{
  "n_layer": 18,
  "d_model": 448,
  "n_experts": 64,
  "experts_per_token": 4,
  "d_expert": 160,
  "d_shared_expert": 128,
  "activation": "swiglu",
  "moe_layers": [0, 1, 2, 3, 4, 5, 6, 7, 8, 9, 10, 11, 12, 13, 14, 15, 16, 17],
  "router_score": "softmax",
  "normalize_top_k": true,
  "routed_scale": 2.5,
  "balance_loss": 0.00127,
  "balance_bias": true,
  "n_groups": 8,
  "groups_per_token": 3,
  "shared_expert_gate": true,
  "init_std_router": 0.013,
  "lr_router": 0.000218,
  "vocab_size": 16384,
  "norm": "rmsnorm",
  "norm_eps": 1e-06,
  "tie_embeddings": true,
  "optimizer": "muon",
  "lr": 0.0145,
  "beta1": 0.93,
  "grad_clip": 0.5,
  "batch_tokens": 131072,
  "seq_len": 1024,
  "train_tokens": 1211000000,
  "steps": 9240,
  "dataset": "wikipedia_en"
}
Below are experts of layer 10 (counted from 0) of a mixture-of-experts language model. Rows are named router (the router's row for the expert), gate (a neuron's input weights, with its number), up (a neuron's input weights, with its number) and show model dimensions 224-335. Each number is 50 + 15 x the weight over its row's rms, rounded and kept within 0 to 99.
After each expert's rows: a language model's description of what the expert responds to. This comes from a sample of Wikipedia text that the model never trained on.

# expert 39
router:67 61 27 81 51 63 61 73 62 69 49 58 63 53 53 43 43 73 50 53 51 68 41 38 51 32 66 75 52 55 70 49 16 45 70 47 86 57 65 33 31 47 35 55 63 34 45 59 35 50 35 59 77 74 26 40 27 31 66 72 41 48 48 64 58 46 40 28 34 51 37 47 44 43 85 41 44 44 40 84 27 71 33 33 49 64 52 65 71 71 30 44 22 49 39 51 65 19 63 61 46 50 61 63 34 58 67 57 36 77 46 26
gate0:65 51 37 33 51 48 58 39 53 74 50 53 16 48 22 46 64 51 64 26 31 40 72 43 48 38 73 65 69 51 32 42 33 54 37 35 49 48 56 55 29 53 31 33 54 43 52 52 37 48 36 47 37 34 36 17 57 34 58 18 30 82 66 99 63 74 77 49 55 54 62 63 31 51 35 66 57 39 28 52 54 69 08 68 58 38 62 77 71 46 25 49 35 59 41 28 40 65 46 68 42 37 32 45 48 39 44 61 60 86 53 25
up0:58 31 47 33 46 41 44 18 75 44 66 51 85 31 52 76 63 51 60 42 49 47 52 48 46 47 61 58 51 59 47 53 28 32 31 63 56 63 61 54 79 53 50 32 52 49 62 33 66 63 52 62 55 49 64 34 48 63 72 62 59 16 70 36 44 74 41 74 32 45 31 55 11 12 40 63 35 41 57 49 64 34 43 36 75 26 66 46 68 40 26 66 51 50 43 43 58 60 42 52 42 31 70 32 58 55 62 09 47 76 51 57
gate1:75 64 49 76 50 60 35 39 14 53 51 46 71 40 53 39 57 46 40 79 64 75 69 46 46 55 91 55 60 50 26 53 48 49 52 42 49 42 56 53 38 45 42 32 41 35 66 36 52 35 62 33 28 43 38 39 91 38 37 24 65 48 25 49 28 30 42 27 34 41 67 11 41 28 45 46 59 58 87 39 57 45 36 40 37 46 50 38 46 61 83 67 39 79 72 63 67 49 48 45 51 49 39 35 60 46 36 43 50 47 53 58
up1:54 22 75 89 48 53 55 41 44 59 51 25 53 37 56 50 42 63 75 21 88 62 61 51 62 19 43 80 74 28 30 40 55 68 66 29 77 57 62 77 56 47 29 28 45 62 53 61 48 21 55 29 48 44 41 53 50 42 49 36 52 69 00 72 38 51 74 40 70 45 57 61 34 59 59 38 49 75 31 82 59 73 61 52 57 46 42 83 55 44 51 48 51 50 38 59 47 29 45 40 40 50 62 52 52 68 36 71 77 24 40 47
gate2:70 61 41 53 46 48 34 60 46 74 54 20 40 50 46 64 74 49 54 23 56 64 48 44 61 44 48 35 70 46 56 38 58 75 14 62 68 56 48 38 39 78 68 38 45 51 35 51 29 16 31 37 52 52 29 77 40 46 48 62 33 43 52 94 46 31 45 43 33 44 37 52 73 30 66 62 70 43 55 66 49 59 79 55 40 58 50 65 37 24 49 49 25 15 82 50 86 42 84 27 45 30 36 56 57 29 53 57 51 38 51 65
up2:43 53 67 19 50 64 44 38 25 36 64 53 41 59 22 47 50 42 46 53 58 56 48 62 64 36 45 43 23 60 76 42 30 47 56 44 46 40 53 40 79 60 40 39 52 42 48 51 20 57 53 30 60 73 48 39 37 60 54 56 65 42 28 38 66 25 49 47 57 36 33 63 48 36 35 47 38 48 53 38 57 51 48 54 30 49 41 53 65 45 36 49 62 24 55 43 38 28 61 63 46 87 48 56 63 79 52 50 40 59 37 48
gate3:40 54 40 55 53 51 55 56 25 59 59 71 19 21 13 31 50 35 50 57 62 43 28 48 59 60 56 51 30 56 42 28 60 55 31 42 45 59 29 25 58 42 43 45 63 59 56 61 40 52 71 79 47 49 21 13 62 67 40 12 33 51 67 67 41 10 55 50 39 54 46 66 54 47 77 56 75 16 19 59 75 34 59 41 67 58 54 33 47 57 53 27 44 45 51 33 76 80 38 33 54 70 37 59 52 41 52 55 46 53 65 23
up3:40 35 25 66 57 45 72 43 68 40 56 22 56 69 33 43 60 36 48 75 56 82 65 38 36 39 53 46 53 46 69 32 70 96 58 48 45 42 74 30 45 62 42 58 71 22 57 24 22 69 59 46 31 51 66 72 63 27 72 46 57 57 54 67 43 44 55 29 73 35 21 26 25 33 45 54 42 48 43 37 46 59 51 72 44 75 44 42 63 60 53 69 63 38 77 37 95 23 45 53 43 38 33 41 63 72 56 47 71 50 55 56
Description: Nouns and determiners opening subject phrases before a verb, such as This, It, film, song, name, flag, inscription.

# expert 28
router:35 48 38 89 32 59 76 57 12 64 87 36 56 67 49 18 56 66 56 56 62 51 50 54 43 75 47 57 23 55 63 29 53 42 54 58 56 61 76 73 48 64 76 72 67 58 47 53 30 72 41 68 60 60 59 26 37 44 69 59 26 40 63 28 40 58 16 47 55 59 47 34 21 41 75 63 10 48 49 69 50 56 63 59 85 43 67 55 37 37 61 39 17 23 46 54 28 40 57 61 56 69 65 62 41 29 34 26 70 50 64 21
gate0:59 50 46 49 59 46 60 15 48 36 81 54 38 67 62 51 53 49 53 60 58 63 53 48 52 28 37 55 44 64 61 30 79 71 60 77 41 55 49 48 51 27 50 47 75 44 17 59 45 55 60 59 35 54 41 69 54 56 68 41 67 41 63 57 54 43 52 21 92 75 63 50 29 40 64 61 45 57 36 48 47 37 51 49 34 43 37 43 50 70 43 44 58 63 26 27 46 33 53 38 61 45 83 69 25 40 52 31 62 66 62 35
up0:57 43 41 43 58 13 43 71 35 39 28 67 71 58 63 74 49 57 29 43 36 34 29 54 64 45 19 29 41 53 38 50 53 45 58 40 40 81 66 58 57 33 54 61 56 49 35 29 57 66 40 27 40 39 33 40 62 39 57 60 55 50 67 43 57 41 51 50 61 70 74 52 45 52 35 62 57 51 67 63 36 35 62 65 36 47 65 63 57 53 72 47 36 51 51 27 29 88 30 59 07 49 21 87 58 50 63 48 24 62 52 31
gate1:05 62 51 61 27 22 57 44 27 05 50 40 62 65 35 23 43 47 34 48 44 73 33 55 43 79 48 64 31 50 54 34 51 43 27 49 42 69 52 84 67 67 70 57 34 49 70 66 38 46 54 31 26 34 47 50 29 38 29 50 81 56 59 77 28 45 41 52 75 33 27 50 68 48 38 55 31 62 72 37 41 75 45 54 29 43 64 57 25 45 54 61 47 79 55 74 65 28 34 53 29 34 44 45 59 37 43 53 42 45 68 78
up1:62 48 65 38 41 47 18 35 53 08 46 40 60 56 65 30 40 34 23 58 30 72 48 75 58 68 68 52 39 31 52 61 28 39 61 33 54 62 33 51 56 63 40 41 43 61 48 53 41 50 44 34 76 34 49 56 45 40 61 22 66 49 55 54 30 37 39 50 67 83 43 59 66 58 54 68 44 48 52 51 23 46 57 57 37 44 57 25 60 66 48 54 36 35 43 57 42 38 65 57 12 28 55 36 52 54 52 54 56 39 56 54
gate2:31 28 32 63 25 56 62 56 73 67 43 45 59 48 32 57 67 62 35 57 50 69 46 67 47 62 59 26 34 68 48 46 69 19 46 41 38 57 57 74 40 55 81 58 30 34 39 69 49 55 54 07 35 33 22 28 39 31 65 54 47 49 52 48 34 60 66 45 43 56 45 59 47 61 40 49 25 49 58 49 37 54 72 26 39 46 57 45 54 25 67 22 70 63 63 72 25 21 13 47 38 48 42 51 71 53 46 58 45 44 27 40
up2:27 59 35 59 31 52 49 33 44 40 50 41 65 41 45 47 37 79 28 77 19 41 74 35 61 24 60 58 46 25 52 49 43 61 35 47 38 39 62 35 72 61 48 45 63 55 46 64 47 60 51 59 37 60 64 44 63 42 40 43 40 27 40 23 50 63 57 17 64 28 57 52 47 44 72 28 60 66 34 32 68 33 56 68 35 46 46 35 50 51 41 68 53 47 48 74 30 53 47 66 54 68 45 43 74 55 36 39 49 42 58 79
gate3:52 56 59 49 66 14 66 49 48 65 50 96 60 43 60 29 86 81 50 36 39 29 74 83 57 62 58 27 63 78 48 40 57 18 61 40 44 44 47 33 50 27 21 55 71 37 57 57 42 44 53 29 42 45 60 63 52 65 61 57 60 47 53 56 31 58 43 45 51 40 36 18 50 38 59 31 40 41 67 43 72 50 51 45 44 70 43 60 59 66 66 37 55 41 43 75 46 46 51 58 26 25 28 51 62 28 32 51 58 25 28 57
up3:49 86 45 73 64 69 79 55 12 53 50 86 43 64 56 44 69 57 43 55 48 60 32 68 72 42 54 56 61 53 38 36 72 43 49 29 57 38 33 60 64 40 59 38 46 36 30 72 70 70 62 37 50 35 49 44 23 60 83 44 49 60 43 30 40 41 56 62 33 62 43 66 68 73 44 41 41 45 62 48 48 46 59 49 42 57 67 50 26 57 66 46 56 49 75 51 26 51 40 26 54 65 67 43 59 38 50 58 56 42 58 18
Description: Abstract or technical nouns and their suffix pieces (ation, ism, ity, ability), e.g. development, education, research, attachment, in expository prose.

# expert 54
router:52 45 48 37 35 66 84 22 26 24 73 47 51 44 38 38 48 60 38 50 42 54 42 61 42 53 53 65 45 50 45 32 68 23 56 28 60 47 38 46 69 38 37 39 67 57 55 29 60 35 56 49 46 56 45 35 57 46 33 16 47 81 67 64 32 56 29 49 78 37 54 74 25 48 21 47 23 40 56 22 74 39 45 37 52 74 43 32 76 65 41 43 67 80 51 48 35 42 51 39 62 40 52 49 60 53 62 46 69 56 28 52
gate0:63 40 47 46 57 35 32 49 22 81 68 29 20 34 51 49 55 63 41 29 53 76 74 54 45 70 72 76 58 72 57 41 20 69 48 42 57 54 47 22 74 42 97 59 47 28 38 58 28 46 57 48 53 42 56 52 45 38 42 46 25 46 61 26 56 59 59 64 60 74 54 40 25 54 51 21 66 38 64 56 54 42 65 27 42 43 44 69 60 07 60 46 38 77 67 51 32 33 76 48 70 71 58 67 47 35 65 63 69 71 60 48
up0:50 62 60 69 53 53 50 64 54 50 74 51 47 26 51 26 35 54 59 50 59 74 39 29 57 60 33 55 37 48 56 65 54 67 59 58 48 33 44 45 57 52 73 46 64 56 42 74 47 47 70 43 60 46 29 66 45 49 42 31 30 53 28 52 27 55 40 66 60 40 45 48 28 52 37 56 57 56 49 55 41 49 46 52 31 67 43 55 73 15 50 71 40 63 50 72 43 26 50 38 56 69 60 53 66 34 76 45 44 41 34 47
gate1:34 56 43 92 40 31 48 55 39 56 33 29 42 37 45 35 47 61 49 34 56 52 68 54 54 65 53 47 45 49 45 38 50 73 47 18 55 49 37 47 92 69 68 57 55 44 46 27 44 23 64 68 17 54 63 54 53 43 20 38 78 55 64 74 46 56 22 52 67 37 34 65 41 60 35 44 51 49 61 37 62 46 37 31 35 44 67 58 39 32 35 66 77 40 27 43 61 45 37 63 21 64 63 42 35 61 48 66 43 44 67 27
up1:29 76 47 60 50 67 51 49 75 72 15 13 60 29 70 62 78 27 46 49 70 72 49 81 58 80 65 23 62 54 61 57 49 12 41 51 48 25 75 89 52 59 57 51 41 41 32 74 36 49 74 35 34 63 64 44 50 56 54 48 44 20 24 56 37 46 59 68 43 67 49 70 47 67 17 55 60 53 53 36 75 48 16 40 45 57 36 25 30 30 58 68 52 70 47 67 29 46 87 53 26 66 33 47 56 63 14 53 28 33 55 51
gate2:47 56 48 61 73 64 48 51 54 36 23 67 79 63 64 33 60 26 44 51 35 73 29 74 35 43 29 64 45 44 47 26 51 49 78 31 37 37 58 49 36 50 42 63 55 51 71 72 59 74 41 42 37 50 79 57 45 42 44 53 39 45 52 90 54 56 55 53 50 39 68 45 48 59 45 43 53 53 71 39 36 52 72 82 47 39 25 43 44 55 47 37 28 68 60 60 50 70 49 50 61 22 50 50 66 59 54 62 27 29 16 32
up2:41 50 44 54 44 40 36 49 56 33 41 49 50 21 61 13 31 60 56 36 65 40 35 50 55 38 29 65 72 28 74 40 67 59 76 68 39 58 71 38 35 56 48 59 34 64 57 68 62 67 69 29 46 40 48 52 77 31 34 63 53 69 66 32 60 73 43 56 49 40 54 58 48 17 59 46 28 43 33 35 44 58 49 50 55 52 40 27 52 53 63 63 49 45 49 51 44 42 29 45 36 57 40 51 78 69 51 75 84 56 26 26
gate3:47 66 47 61 48 63 51 26 30 40 24 51 34 67 23 31 62 43 24 46 70 62 61 30 55 65 36 40 40 28 55 37 13 41 48 40 70 59 48 60 45 52 35 52 85 68 42 59 38 42 58 48 67 54 64 39 34 29 35 37 40 68 48 43 33 38 56 67 64 29 37 55 50 52 41 70 85 77 38 41 55 41 56 52 32 55 53 47 34 34 72 27 50 33 53 35 53 56 49 30 61 49 78 56 42 67 53 53 42 46 57 29
up3:53 37 63 37 29 70 34 40 33 61 70 71 36 52 46 33 49 63 36 37 53 45 44 67 56 50 51 67 60 52 41 77 45 77 58 63 60 56 40 65 49 42 25 59 44 37 61 49 24 52 29 41 58 65 62 47 33 54 70 77 37 51 46 53 61 22 45 59 56 41 70 58 68 52 80 86 56 48 67 84 62 04 37 39 71 31 88 49 58 42 68 81 70 55 64 75 71 73 35 53 43 53 62 53 08 61 37 37 19 40 36 33
Description: Prepositions linking a head word to its complement, such as of, by, at, with, between, against (ported by, director at).

# expert 17
router:38 50 62 66 43 59 40 46 39 10 64 68 43 25 44 67 63 37 32 11 17 81 63 63 31 48 66 29 63 32 65 67 67 80 53 28 47 83 56 35 73 69 40 71 47 57 70 56 77 52 58 54 66 71 43 32 52 75 37 43 53 34 25 57 57 53 21 37 42 57 56 63 44 68 41 78 56 58 49 47 53 28 38 43 45 50 34 50 63 58 53 32 69 46 42 34 46 52 70 29 62 62 58 60 36 62 53 41 58 41 45 24
gate0:90 38 61 65 55 41 49 60 38 42 69 51 51 48 36 83 56 53 40 22 40 11 36 67 41 66 40 43 57 25 47 50 63 23 71 30 28 48 45 61 59 63 47 54 50 47 28 73 51 42 35 62 63 49 47 55 87 36 41 69 52 62 34 15 59 57 72 42 61 49 33 55 41 22 42 76 47 67 26 58 59 55 62 73 63 25 56 30 54 26 61 77 46 68 64 44 37 78 40 26 53 36 28 59 40 32 67 32 58 69 68 63
up0:65 51 55 71 75 37 51 44 50 44 72 58 61 38 36 49 47 46 49 53 55 57 54 61 27 46 24 34 46 54 31 55 39 44 56 40 46 68 50 42 30 49 75 35 57 51 31 58 65 46 21 49 54 50 46 83 46 54 36 44 37 56 45 91 28 62 57 68 29 34 52 24 50 62 81 72 71 12 46 54 42 95 40 71 24 40 43 49 30 38 16 42 49 39 63 42 45 31 29 38 48 40 82 54 43 28 31 53 63 34 23 50
gate1:65 58 50 25 57 51 85 51 64 64 55 14 41 34 46 17 24 62 61 60 49 61 54 45 43 72 75 39 49 61 45 67 55 47 71 39 75 64 81 64 54 44 30 48 74 53 40 66 68 37 43 63 39 58 52 54 62 66 37 43 53 44 58 41 53 50 37 63 67 53 36 33 67 50 56 33 52 57 46 44 59 36 58 51 38 59 46 49 63 33 34 55 58 24 43 59 75 34 61 54 50 40 48 38 46 40 63 38 20 84 49 64
up1:47 40 63 34 67 44 38 60 20 43 30 64 67 42 48 43 68 47 19 27 33 39 61 18 79 53 53 29 33 57 52 62 63 68 16 54 42 39 26 33 52 47 46 67 81 43 46 61 71 66 45 34 53 62 62 69 74 52 73 47 47 52 61 31 80 59 42 59 62 64 36 52 40 58 31 70 66 32 31 17 22 50 37 79 37 72 34 53 36 55 48 26 29 61 58 61 48 78 63 71 39 51 52 41 36 55 42 39 63 46 56 47
gate2:49 58 54 71 38 34 63 59 48 42 43 48 42 47 54 33 51 49 36 52 49 69 40 51 54 57 31 52 60 41 39 28 39 54 75 60 59 58 51 65 51 23 19 61 55 41 60 61 60 28 62 99 72 47 61 70 67 57 42 48 65 28 60 51 50 55 54 68 41 54 53 72 31 61 38 45 61 31 62 42 36 39 31 66 49 42 50 59 45 48 37 42 60 53 51 23 47 58 38 36 48 43 56 20 35 44 36 37 59 51 49 49
up2:47 53 29 38 35 60 35 53 69 44 56 46 55 40 52 42 54 78 40 20 63 57 79 16 73 39 17 39 49 29 23 32 50 24 46 58 49 59 78 46 35 53 71 37 71 21 51 57 68 51 32 38 90 38 47 65 38 35 58 42 56 33 62 50 58 47 39 63 23 59 35 55 67 27 34 33 56 50 69 51 34 28 54 51 42 44 54 73 46 58 43 64 33 56 46 52 91 76 71 63 34 68 71 67 61 58 51 57 68 58 48 63
gate3:51 42 36 54 67 32 49 52 18 32 63 44 46 44 24 61 54 59 59 46 58 79 23 24 39 11 50 38 57 53 44 61 61 50 38 43 50 77 57 48 41 45 48 58 69 46 37 34 65 61 58 35 30 62 54 71 67 64 49 33 57 47 73 48 66 53 63 46 67 40 45 52 41 29 58 46 24 57 58 40 44 51 47 57 44 42 55 40 77 37 62 38 63 48 47 51 56 60 50 37 69 52 55 29 45 52 61 66 50 57 57 34
up3:57 44 53 47 44 33 34 47 47 37 61 46 41 43 48 50 82 56 67 41 22 51 35 50 14 32 52 47 64 39 41 63 47 78 69 47 58 55 60 66 68 37 32 66 58 43 49 56 46 32 66 59 44 46 60 63 57 57 45 99 51 40 31 51 27 47 47 50 45 55 40 76 41 48 67 48 41 48 27 30 69 46 65 43 75 60 19 55 57 76 55 41 45 49 46 47 62 86 33 74 40 40 51 64 54 56 59 44 46 63 52 59
Description: Place names, often cities used as sports club or team names, such as London, York, Porto, Zagreb, Angeles.

# expert 48
router:52 34 65 58 41 49 67 60 55 60 34 61 34 25 62 21 46 59 43 49 48 69 53 54 21 49 42 29 69 52 43 44 59 57 41 61 37 30 46 68 59 60 70 34 66 57 45 52 34 51 67 61 38 42 71 52 30 40 47 59 31 31 45 61 50 40 70 30 40 45 61 57 51 54 35 47 08 29 48 58 28 23 48 54 47 45 23 61 50 70 71 73 47 45 43 39 53 47 54 59 51 34 61 53 42 38 18 50 58 70 87 70
gate0:53 29 69 62 29 69 73 40 46 38 53 40 60 67 36 38 39 49 72 31 52 52 41 50 63 16 45 56 36 34 27 55 66 40 46 51 39 32 15 45 57 52 61 53 51 50 60 49 65 40 56 48 46 42 61 33 55 41 54 77 50 35 42 73 49 31 54 52 43 37 65 60 74 18 43 33 67 46 77 71 47 42 75 38 69 39 42 22 71 80 72 43 50 40 54 37 72 50 40 83 38 46 86 29 44 36 45 56 74 54 49 66
up0:43 58 65 40 48 43 49 46 57 70 53 64 52 65 26 53 49 27 72 27 61 66 48 33 51 42 56 73 45 43 40 33 60 36 29 42 38 12 51 12 47 43 76 47 50 69 44 57 47 65 38 35 34 43 57 31 44 44 52 16 43 43 48 44 60 38 73 44 31 30 79 49 38 72 46 53 28 24 56 47 55 72 61 30 73 74 57 53 51 35 17 45 60 57 50 47 54 42 53 43 59 64 38 54 80 09 47 36 53 53 39 67
gate1:50 39 65 58 59 56 53 18 18 76 35 52 51 38 54 36 50 53 44 21 66 41 43 60 13 44 59 28 47 43 55 68 59 31 50 10 60 61 45 25 43 66 50 73 42 46 76 42 40 57 67 63 57 31 36 77 58 46 44 21 36 41 49 47 38 46 66 61 33 49 52 44 26 78 42 25 66 51 71 52 58 59 72 50 73 40 28 46 75 34 61 40 47 67 60 63 78 58 73 61 55 85 23 40 56 41 45 66 46 70 44 80
up1:44 53 46 45 66 68 64 43 63 53 23 58 49 34 69 68 39 75 59 56 63 56 43 32 71 37 28 60 57 50 36 41 31 32 60 41 46 24 30 61 30 73 34 49 44 66 63 47 34 78 40 26 53 32 39 37 33 55 54 52 49 57 46 34 39 48 32 34 28 59 32 36 63 54 30 51 48 70 58 55 29 57 44 66 49 73 26 66 49 29 73 72 29 30 46 44 55 85 59 37 30 60 46 73 28 54 67 39 49 59 62 58
gate2:51 43 69 41 94 59 68 45 45 65 40 33 56 47 40 35 44 74 58 30 53 46 44 62 42 44 33 20 31 58 59 62 60 62 50 62 27 38 29 42 44 42 49 43 42 37 47 47 43 58 61 38 55 52 42 47 54 49 45 39 53 72 22 85 33 31 45 31 63 63 78 82 77 65 29 56 55 34 50 37 35 41 78 38 74 44 45 45 57 45 43 51 54 18 52 50 48 60 44 43 40 67 62 37 47 48 36 28 49 47 70 44
up2:71 54 62 80 74 62 55 29 51 34 61 62 52 68 19 44 28 30 16 54 52 34 54 33 55 51 67 46 52 52 53 69 48 59 41 78 81 50 59 71 57 30 42 33 25 59 53 58 35 29 64 94 40 58 61 49 37 48 41 21 69 53 50 61 48 55 48 77 30 28 60 52 65 36 44 78 32 53 14 57 36 33 57 67 46 41 38 71 45 43 30 51 22 41 76 30 64 39 76 51 53 44 47 68 49 57 25 25 79 49 40 52
gate3:34 62 45 37 33 46 58 67 40 60 83 44 58 58 36 83 75 43 42 85 16 36 37 26 49 47 48 59 53 30 46 49 45 43 35 81 71 52 73 49 57 60 23 50 57 20 27 44 50 57 50 46 72 37 60 42 50 66 64 44 65 60 50 44 26 64 30 53 52 79 35 52 50 51 64 56 43 44 76 57 72 28 65 51 65 54 37 62 62 33 40 58 42 47 67 51 56 48 33 42 57 64 51 40 54 71 76 45 35 57 83 49
up3:20 40 70 56 41 50 66 25 91 25 41 25 58 47 56 44 66 64 42 26 53 40 74 62 57 34 37 72 48 42 39 47 68 42 49 57 21 27 42 53 51 57 47 33 46 38 62 46 49 62 62 36 45 50 73 52 45 36 39 54 57 70 22 28 38 32 66 28 34 41 40 50 25 43 69 38 87 50 31 38 48 41 42 34 46 44 34 56 42 75 40 39 25 36 77 34 45 52 35 38 53 43 63 53 26 65 29 43 48 49 45 27
Description: Table pipe separators in discographies and stats tables, and mid-word pieces like he in heaviest, heyday, plus pronouns you, my, we.

# expert 61
router:70 56 52 61 36 69 56 55 57 63 53 80 63 27 45 49 47 73 53 47 54 50 64 49 51 49 39 29 55 32 58 71 74 34 50 39 42 31 33 56 52 61 45 46 36 46 57 45 49 59 46 25 56 49 23 56 44 79 73 39 67 29 66 40 61 58 26 41 41 44 25 72 54 18 54 52 44 70 50 40 44 49 43 45 67 38 27 68 35 51 41 38 53 46 21 69 64 52 43 66 70 53 54 89 49 58 30 63 54 63 66 36
gate0:41 48 55 73 65 60 42 36 39 69 67 25 46 45 71 43 53 22 33 38 58 60 75 62 69 65 44 55 41 38 67 69 64 39 54 41 71 74 45 84 38 51 43 36 53 53 71 56 31 57 27 52 57 33 28 41 65 61 69 56 42 57 43 52 19 67 69 52 59 70 39 70 76 61 19 39 48 36 61 63 72 67 52 38 64 57 54 56 34 36 58 10 50 57 67 50 54 45 18 56 36 37 56 44 20 70 57 57 52 69 32 70
up0:72 61 66 05 55 49 36 31 59 85 60 47 40 84 57 34 25 50 59 67 32 25 74 54 40 52 34 56 34 31 45 59 67 39 48 38 37 17 45 71 45 45 42 38 56 63 31 26 28 43 87 76 57 68 26 49 43 45 52 71 37 57 56 60 37 45 38 60 55 55 46 46 45 39 27 74 35 77 76 38 22 45 25 60 41 41 54 68 44 56 48 65 50 35 38 57 27 46 35 53 35 26 46 49 54 61 41 37 44 55 49 23
gate1:64 59 60 35 02 26 35 25 60 56 69 60 56 44 64 46 58 52 59 53 41 45 66 65 57 28 73 50 31 31 57 36 55 44 24 67 74 62 48 60 46 38 22 46 49 49 69 36 36 41 45 50 38 38 39 51 47 36 44 49 56 43 42 47 33 42 64 26 47 32 68 44 59 46 62 61 43 51 47 48 30 27 33 67 63 52 60 40 48 62 74 42 43 76 49 49 47 65 31 04 55 59 29 64 48 34 53 65 61 42 39 46
up1:24 75 41 74 39 70 40 79 68 57 55 39 71 44 16 64 34 31 40 62 32 77 40 21 52 55 38 63 65 52 80 45 48 69 60 28 51 56 45 56 57 34 47 52 50 66 41 48 68 43 69 63 49 58 53 47 60 48 64 46 42 59 62 60 41 52 39 53 89 52 51 47 50 48 53 25 36 49 25 35 15 47 50 41 45 36 55 20 46 60 36 54 45 42 26 40 77 67 56 53 24 95 50 46 71 52 38 71 67 40 61 47
gate2:49 43 48 54 39 48 51 39 66 24 68 25 45 89 40 54 37 27 66 75 44 41 34 60 52 34 79 46 41 42 39 58 43 66 65 82 27 39 27 63 32 48 62 55 25 75 64 57 76 26 74 62 70 36 78 68 38 69 22 38 49 48 33 20 25 34 45 55 34 31 44 50 31 33 50 49 62 28 50 33 54 44 51 62 60 66 55 36 48 49 64 36 44 61 52 53 50 39 48 73 39 67 67 39 71 69 56 53 48 21 31 82
up2:55 45 38 24 52 31 52 71 71 58 44 76 44 53 81 71 39 35 69 68 41 93 44 16 79 38 76 78 34 70 43 59 60 28 37 57 55 61 65 43 61 55 29 45 58 43 34 61 77 38 30 61 40 38 69 77 71 35 48 55 49 36 37 38 42 55 58 57 47 52 65 39 26 30 47 65 34 66 38 66 18 44 30 67 71 72 36 27 55 75 50 67 41 45 67 17 60 63 73 45 33 39 57 34 36 47 39 83 58 51 39 67
gate3:52 51 44 66 51 60 56 56 44 50 64 46 50 42 44 51 65 53 66 32 58 34 37 56 75 29 57 20 40 62 56 68 50 54 36 29 72 51 66 49 39 48 68 43 66 39 76 21 67 57 53 17 29 60 47 41 67 28 74 62 45 47 49 26 60 84 57 32 46 42 57 48 26 21 58 51 62 51 59 73 62 67 59 56 46 45 48 49 55 43 40 55 62 69 67 41 59 76 53 37 45 56 76 48 64 36 64 50 55 45 44 79
up3:74 62 43 58 48 31 91 65 55 48 40 66 33 49 53 55 68 57 62 25 45 61 60 35 45 53 64 34 41 64 38 29 40 49 34 50 57 34 50 48 74 39 31 63 63 49 37 47 32 51 40 60 50 39 68 32 68 32 82 41 62 71 58 41 45 76 37 66 54 36 39 39 53 56 49 65 47 58 78 52 26 49 70 34 49 49 31 45 69 86 72 49 50 50 56 45 51 32 15 47 57 51 41 67 46 81 70 57 80 59 70 50
Description: Line breaks and = or == heading markers around article titles and section headings, such as History, Species, plus closing parentheses.